Experts of a small language model: 9 layers.
Below are experts of layer 6 (counted from 0) of a mixture-of-experts language model. Rows are named router (the router's row for the expert), gate (a neuron's input weights, with its number), up (a neuron's input weights, with its number), down (a neuron's output weights, with its number) and show model dimensions 128-255. Each number is 128 + 32 x the weight over its row's rms, rounded and kept within 0 to 255. Numbers have three digits each.
After each expert's rows: a language model's description of what the expert responds to. This comes from a sample of Wikipedia text that the model never trained on.

# expert 42
router:128140109083104139151095134144195139046129126169158144074148174120123147132116190136117086101160156146082176079175118145118124177120097065185121161125142207206137143120132155158106105143129137105133039117114131120155080130080095102129123071142167110151084169147140107150143111137145103100047157147123117116121094093082130167096103126120119175101158117126133099103098114120157178179072
gate0:159136173175130145133163135109146168126108164120158173095111110070161129124075145130146153132134091080067143071191099091075058148120128149192138152143133158145150143199145197156117141123177138133084192111128122128195111155124072111139084207191173146137080100139089096129192081122107110103152159136112123150180134132097149151133087180126177144134138117068072136170083149149115147085098
up0:121194101143113130142157119062108122116102111195139165123166138158150159139153120110118141146159156076122141070131146097106101122120120130124120166150136134140159137123137124150094112103089159111160160119098130165088128089130150124119133169189153122090112136154149174133143080105144181178084127148114181165086131110123111181184151113145092152117105106088148103152088117168106191186077
down0:086114135038088107090195074203141109051122097101084125157136175134090088152073153170105094114113103068096137162147123102154119148124087109133152116138110078141101157144096134066141094142059132129174116188135149159172133154196184094143153105142031197140146144188184089087145145141175107082093125121144149132124120170148088080107168113066090102064082146145173160163191126151161091108171
Quantity words and modifiers. Comparative and positional words before numbers or nouns, such as over 500, more than, mid, without, upper, key, low.

# expert 6
router:140119116165110172129121174113122143087167140107154132011142132131170097123152149113086129125146152140117108128127096157148095180168133131129152136133129148147116135166134146106134133106121156160088134170120111139132138106100119133153134153137088102083106102224141135109158143124177126097145175135140117136136134097053139130146124135117119102245139087123101121110148085125125168129026
gate0:128131063054174093156125121120096104106203134114098102120132091123110119121153092105138088173087084156102135172121182109092149145104126140155119116118110127083077152083177170173148125080069144146156154150142105111091148111172128143174123127104136115134075133126117086215123133069135112065079128093196115159191095150105101080092141187115148116147165182136112059096114101114143129058119
up0:178155092097130167127083116101173133107131098157138152153090085117143182130108152116100165160062148103119123124145138126125091145125100080158108145159117154134158117081155113146099127123123125185193095094114142133141145110163103126150097196093131130109147125070161140086106144157138129193102046094150182117171117116136101201082125153168104117121106164183147180096075092132124141205149
down0:120035127103122182083081200159110180105145093079185146117133148176099165122138138051115099113141134091160163137138235090131112132139105109133108158196209141203150097092079129078167124142161136106107109108173121168123094147142133161141186106070088153116150090092113194125183156136143134165088148132173155135139134151098155187142149085130123124153158087119120090098084073099112110175131
Definite article "the". Determiners, mostly "the", after prepositions or verbs in narrative prose, such as "for the", "awarded the", also his, their, this.

# expert 39
router:095089141103122114127122191070078177096140131138145121104144145061162120121162176193118130165136171097117108107146143105097139158114099135165159133160136166184113146107102143136061159144156164154137082105125206091129175113111111111162110131153246101141108112193103100144186152145144134100125157133110160150164144064056120138130129198171135108200118145138155153146123156141094138101041
gate0:074099140068115097132185097096122132160092135143151132106113079091141076107139154124150137123113182192109125102069126112110105141133134097119091087125125149097136093115081103152089080147135124088135158158190175130156176088079119099153081120166103166137137085123153098122124118132135125139150108167144153098159143150132133063157152121131087151133098117145226011167085168084117116127145
up0:154094154181176126123151186111110097141111124139202090159121072098115159135139097144090175161169138164160076135090075154055137165150088107128116128172139117107121094173132134170033146105092110164108091081161190138094179155133112140133118094189139105152139097104105159100093125162119152121133139080113193105146047117120074092098152157115123133127105191156135147193083127123151149072118
down0:096093137098165159145123139160129111095143103105131158106166132087090104143143095171181094144113114110161158200129096104166089103134146136139182155091148098111128218134149067115130084085163139109145161144128149106108150140096089095198138126124171100108155137132188126101160138096162145131153099135145150124145113115166179098082175115108119066141140177065170150150083128163164133099085
Modal verbs and table pipes. Modal and auxiliary verbs like would, could, may, can, and adverbs like also and always, plus pipe separators in data tables.

# expert 49
router:107184167137106097107114103107152128129118131153154140136122112113205146086156164157149159141123154141126133055121109158127177151104118087117136116100136192132121157111126131141107130130101108194111129123130137124136086141102133092111127176125170125120062156081118147124187109148079131088080165124117114156165168051000126056117128151190146142185135114117134153119134133115089178106000
gate0:134145129110037146156162127101145124167130135115076127144162133113168064126146140137087121177081124159061160103060151116118174105140064122032135086111087131084165161158152177129137145104066095141138108111168158115115120162115133166112137069113120187140165152119149162111181141156144133144113108159164122145159159125092106097078133182138133127153151111096143138156137159127115101144081
up0:124147173158137145096129135120122143065122138170153147100149087166133174152121133079114141074121115138153090104191065198136105157196121135146117069160140143162158163104177088091179129138140145125122125131118141106096149124092118113116132182119150119157091118228134094150139084113113101101060156137153116081124138162100105156132116151164140115182133106179111104117087131123132148142115
down0:109183110103111153070125158122170141082082109101114103085130122103129190106130179142169172117083096123142088111121106152079137184155174120096133092080116171086155175118152140150142133111117099132220185118123121111128086119132135124123191191113152099076127101041124150208143144122104105181067075168127134192185146148131141095069123133141123087105089062106169125174117128094108145152127
Clause-joining commas and conjunctions. Commas and conjunctions that join clauses or close appositives in prose, such as and, but, although, especially, while.

# expert 36
router:134152140116110153117137132158144144070164149116149109089144157109148126118141144137108146115128117140103183121094077155113101135129105138141106126110139165153092084125131117151120154121178129157119029167144111102107115147159150160121120150162105120133134104163176148109172141126205113108060123119165150175174115107062157146132131159176129099151146080132150153147075117137116178178049
gate0:123187209157150108160111141061176155101104163133131130112182153157112117082073050106103126166132068141180110081130154131110131152078196138102105141157101148140124109078117140205106179072097161100125143182110126170063094166142138158121066198204139122153139168119123160134175115167123117110132139115151108157132156090083110142139167184099158119110076157154149122171062119115119172115138
up0:076158150151081115105115157126126121113140142092151146128090159163064121074081120135106100139100086185138129139153166117049124136110149141152176124126141166118070106101146080171117200148171175098162153173092170104083121129122190112088105144163130124215130117153184146120139106172147113105130167129157164132098088135110100121101136134128119146088106080173111172081068113115121134116118
down0:073144139110148158069125130095095125089119215172101174097146153117095142100112121139151078128100125136151136135125106138146120081198125143164059090185122112117139107085116122197105148100155134087159134124125156151110098081161200147126135152107151098065117087107164148100121154141101164137135097113097150133111135144099184115152143096151151181110124113186122215070105126079107076119127
Function words in prose. Prepositions, determiners and relativizers in running prose, such as that, from, this, such, same, between, following.

# expert 34
router:140117145083148080141076132093158135144146123170112125098125135097154170116192141174090138163159127179117121120159134140107116188100114156148139105147107192167133147112119158122115112141126112191085072142122110145142114109097120120150092100167164093101085140140132131105141115101136140102030174132096171145150136099041165146112099101128121125241150126130144096141130150172171121117051
gate0:127101089146148132144133170111072120123162051168113092149147174087103072129117117124111150148098142111132180139120110097112081112082144169077173149115100119185113157116144170122112125123112142156147091089057121123138124130120101111098135135149148133124158132144139073106082096108075116084164073009125122163186092083111097130133138152145104144163091139130116163153157111101134139054113
up0:150128114149165098083125119123108133095161134154107173149110131121076152117146140129078144166104063138104164166120077170127096146134112108124124102121081116161160202030111161139144082164118104155143169165087103128146070139139142120099066124170092141145196128132107089089115092103103082086120112172086119162118169147139129101131174162135130114173151136121143126116145223142145110134188
down0:198087124173152114079057080124100092102068047137142068053172118183124140072128114125130134123124063159114102150115128145150119150163110139066143173149134092169131174086098106146124200160121173124173119061101129155161099162148120155166108131125145141063158080144109136121197131130119155150151110075152140133156140113165081094100212157198056114124112115079157175125112104120166171131136
Table cell openings. Blank spaces and first digits opening table cells after a pipe, in election results, league tables and squad lists, such as 4,348.

# expert 22
router:101109118105122128170144122092134125122126143126163095102115145110149093104123109116132102144173152182124105144088127161117153167144118154099092123095144168124156109106153154115067174120118175149076146146067107150089156085134158129103135129104180120116073137102105113136182129171114118177124142145080166140194101058047147162112133195164084169185167109146135159159105059087129178144148
gate1:089113049102125115095163007125105166166137141133096138122119132094137147135056088147142154151096169127187107092135119108145175127143166095117028138140163168113169139077146128133154174149154153081134123128154152122087083157077185104141120122101135152176142106137115154141086133170137113099107103157090116100131185082122059104079119109117131106113145165157109155107130099121069131152109
up1:143126164180172151176185146129104137100141126117120135119132149103102159107151087096115149148127133074146136154138150120122167121140122132125105173170105147147172149124105085142115164070158143124118104102197132158152117162175143133149114177150153140096052171170175146130097201117161101119114113069083146122078175080162107135201127114157197142139140131113105156157203038148126127164138
down1:189069202120127139127148170077115104122073105173115085147028162139141094140083119150091148096117153110094157158138134142144136099108103128105124147107122068108210132093112134134112108166114144176157143153141130113114155058188120075176135075129159156100132123084117168142138157056101127144130133152104116125136181117135109121148096148166151118158125132184135173136129127183093091141169
Abbreviations and line breaks. Capital-letter codes and abbreviations like FW, MF, PA, THA, plus line breaks after section headings and periods inside abbreviations.

# expert 26
router:126127145152144211102166107078137153115115139173127106070114117116189095072179106136131115146160109137105168131144093133146155148165100086117077141134148175102123129162150170127096122150109145171083105170092107070114117085121154087100147185097111104151106127095113130115148115142132117053064118163165175146127116071080124093115126139148100126167173106111101117077086110131116150205097
gate0:187145224148155140132165209102109156068102088084124132123152102131164150110116102099209073142210133139121148126154116138142113161140126142114163142099106081158131087118146178143153216087085089096160112106049092140134108166213205140143081161150129128114110161105076152129143090140101136096096156120155074152167131117113108135094097090111100157157094124160132125068095081146129160171114
up0:080149126171121118107149105150134087117116098173145084151159147180129183128105116131148171206187101151158132132122155112154123118167120107104064205133161109138141103134113150187066132104076102132110147064159137105075152166166141104129156222091150138139134113138117130202088129172121161087162103098117158121107174115121128168199130136164141132139143095135150149144124103089122156126126
down0:135102129179095121116108092113155147054186194154168114131107124155125102057143090121075147164108121149127053145150111201065108133145154172070167081155112124132150174125154076140094183097145182119136056171157082096095147156143175147076151083081159152159142105090114105113081138090147126174131144145152115136169069127068068155139146135148094106140106090133150152148095077133147101142159
Clause connectors, of-phrases. Function words that link clauses or phrases in prose: of after nouns, commas, with, and clause openers such as Although, Despite, where, because.

# expert 5
router:143102052119143099127176152118106149081101135107119133077075146130178127126136126157139112137135110125124129117125139124114131196111130129180137138164132143111156107109162150163100149089115163095087109125099143082141147196098155133107161072101199107165089218179112128103145116128158104107021117136160164129156134142078133142114116147161118155164140149115160105149097115115128127082127
gate0:056102199133133082122142123124092132133115172079119119112156141122079066115125143152147103090140134129085141122113129114107133109134099109118148093101050149137105088168152112094118127135122153119094143118161163069079140086123149174105119118134159096073178122139126119121115150121129160165116085094167135081116126088158052132115128120113099101132105108121111109137097184119154141099116
up0:142153123121167161169138151080147165095167110157173122143135124119155141145126154139086146129130116158145038115122127142125152164098147097121119048129119118158132146145147117038148133128126087174170085135147121139163125185113091159203146100160067134162119046157110090049110094107183137155181137107143125123149154125108139129122153120134121115182181143103098150153118107159077073140127
down0:140073129150093095137165175136126156218127055128130109059167092121150093192127129149091135104066127103206112111117156086151134133047115124096173113157080128139136162064129102111167140115102158170115093107115087085122067117105206147084111104135067109056090104074161146102108124081123123121110117121075170103136142105155066121128170174116151148090149132126093136092073126104176106137122
Copula and auxiliaries. Copulas and auxiliaries after a subject, plus the article or predicate right after them, as in was, is, became, has been, "is the".

# expert 24
router:139082118107076150159103113142123115076128165138148133040097158117200136107116138149152187086140151097124131101184115144078173127125124140120074098134144173101141153120133099132119113177120101135120122112136135132099143125115130143152114121139179134101120146159172100144153144129108109075095139121140090079158157119080131135187135154106125149187173103115139095113123148102169121126053
gate0:142139133120140126105136148139126161189105067167104089138143111164153119183077175163092163159134150102158074050139150140099101104120083167082127118095075128127114155123115141108112125146133116098098095140184119106188091163153108103146107142147135154120123142148098165121120119139129148126116102109091090094105156130106070110066090123135123134178139167152126192116081152106096161115150
up0:116060091105133082203164120132110182106153142172172129114188138140133155144038178116105147143129156121156153093186173112163132143125156076154131154157167143103202090106141183113158123151169092063101128076176116159156102157088074138163107131105117147095171129148115160132095106174176099131137152113064131146090147082084184099100147136101178130107144144163085164109094079086157150088152
down0:078167117221110118122117180088114078125167155128115117094134156094121083195131110070034065126124188105147141135117144105107174127114156139141190118203113179143137092150130173154188161115073161134086083163131131162120074127210125097096134189144151137162127161132112083153130184120142152092094088106147119094170142060157121141112090122164159151173130146142134183080154066148194113172133
Decimals and section markers. Digits after a decimal point in percentages and weather tables, heading markers like == and ===, plus Best, Outstanding, km, metres.

# expert 8
router:088107116118129171122106156122148131083117122142141082071133106144138137150107173163135131122108136094149110041165147138134165197129070111144140120129135183143121082171146187129111104110137138131121049082107151077164109151128081125123114146123195088117123139148126158092123102191123117104051132145132114125160074061083162147124089116155123145158127067146138116145124096149155157148121
gate1:167123133121146136095144154110125116148103143080155111083154120072095119078113113078109122149184122107109102155149071138099169108063102115156151105087075084108137105110190162116118122111135174155171132111131239113067162125157157120100116050158132123131183111113129139101144053126153134154169153122182107142144086059123135095080115160111075159091126103145151133110070161116117186090178
up1:063092110055137163093171123081147122148098114115144191118125105139118154138116119151127119138171122122142114218176152220149152141177087154119133113163121116062144169091130107159126132184127114144184188097092167132121122128116111154129165106139110118132105132124173188136174109139135122132130129097111098139090179100158172167075113108129145143096031108128127140095095168112149147140152
down1:126166119138142209153118089136156098131151174077118078109173114098148173120162153151112085119155152132108152163164095105121148150187101106126136162123068117178153188126096104125135113184141114110133129085077124081142177107127095102142104124114127114188154129129097149110163080141144085095126131139128121201102129110099154089147128117110106106165125118137191109083068129149085131162091
Table separators, prepositions. Pipe cell separators in sports and election tables, plus prepositions and punctuation linking places or teams, such as at, of, against, near.

# expert 2
router:110133083131083174125124114125106155102166122148150069066116154111163155145103102108141154090115120120091157113106164130117131140146101113110120131120142165211094116163141126077116137122123174106131034117106083065151113145136110108094148129155255133125139081143088198080139149142116096128108125150143169156130092066100118147097102141141152143250157079083118133110133131161143136162119
gate0:116153125125103143145123075148099089158139089150108159159115177118169143156090114134123136122146059133151186148110182142135100079127189183130171091126132114101105136083180156110148143090162108159180151130102101110122174081121134133150127103120165106153113134164118115121196122122164141155149128167171129157117097112128185138130158108130135154112105122055089163079117106103148118123122
up0:157077118109131115091117138129150154091153104147123117139165068135048097156092118180128130117089109181113104129108132106106109097091127124111085088174058133079167141164111149119134147125104168140079094143124074104116220152154108136116159070068108119114114133133110149177134101136138122096095140124163114138092127149129163118188146123145096089091135107115163118132122131155148102130128
down0:078098132131158140140128093170160127204117111129131158133106177104197165132102156108057132124113091131164099146105093112155078117144184123121119159091111136101059106102145149125089117125131138142138114125098068142121192084137107053131075127157122155118125121138065132131208121030120132215139113133075140221123152145137176146139126130126114149136147084142133104101045155092088115111127
Sentence ends, first names. Sentence-final periods (also )., ".) and common male or female first names in lists and tables, such as Robert, Steve, Dave.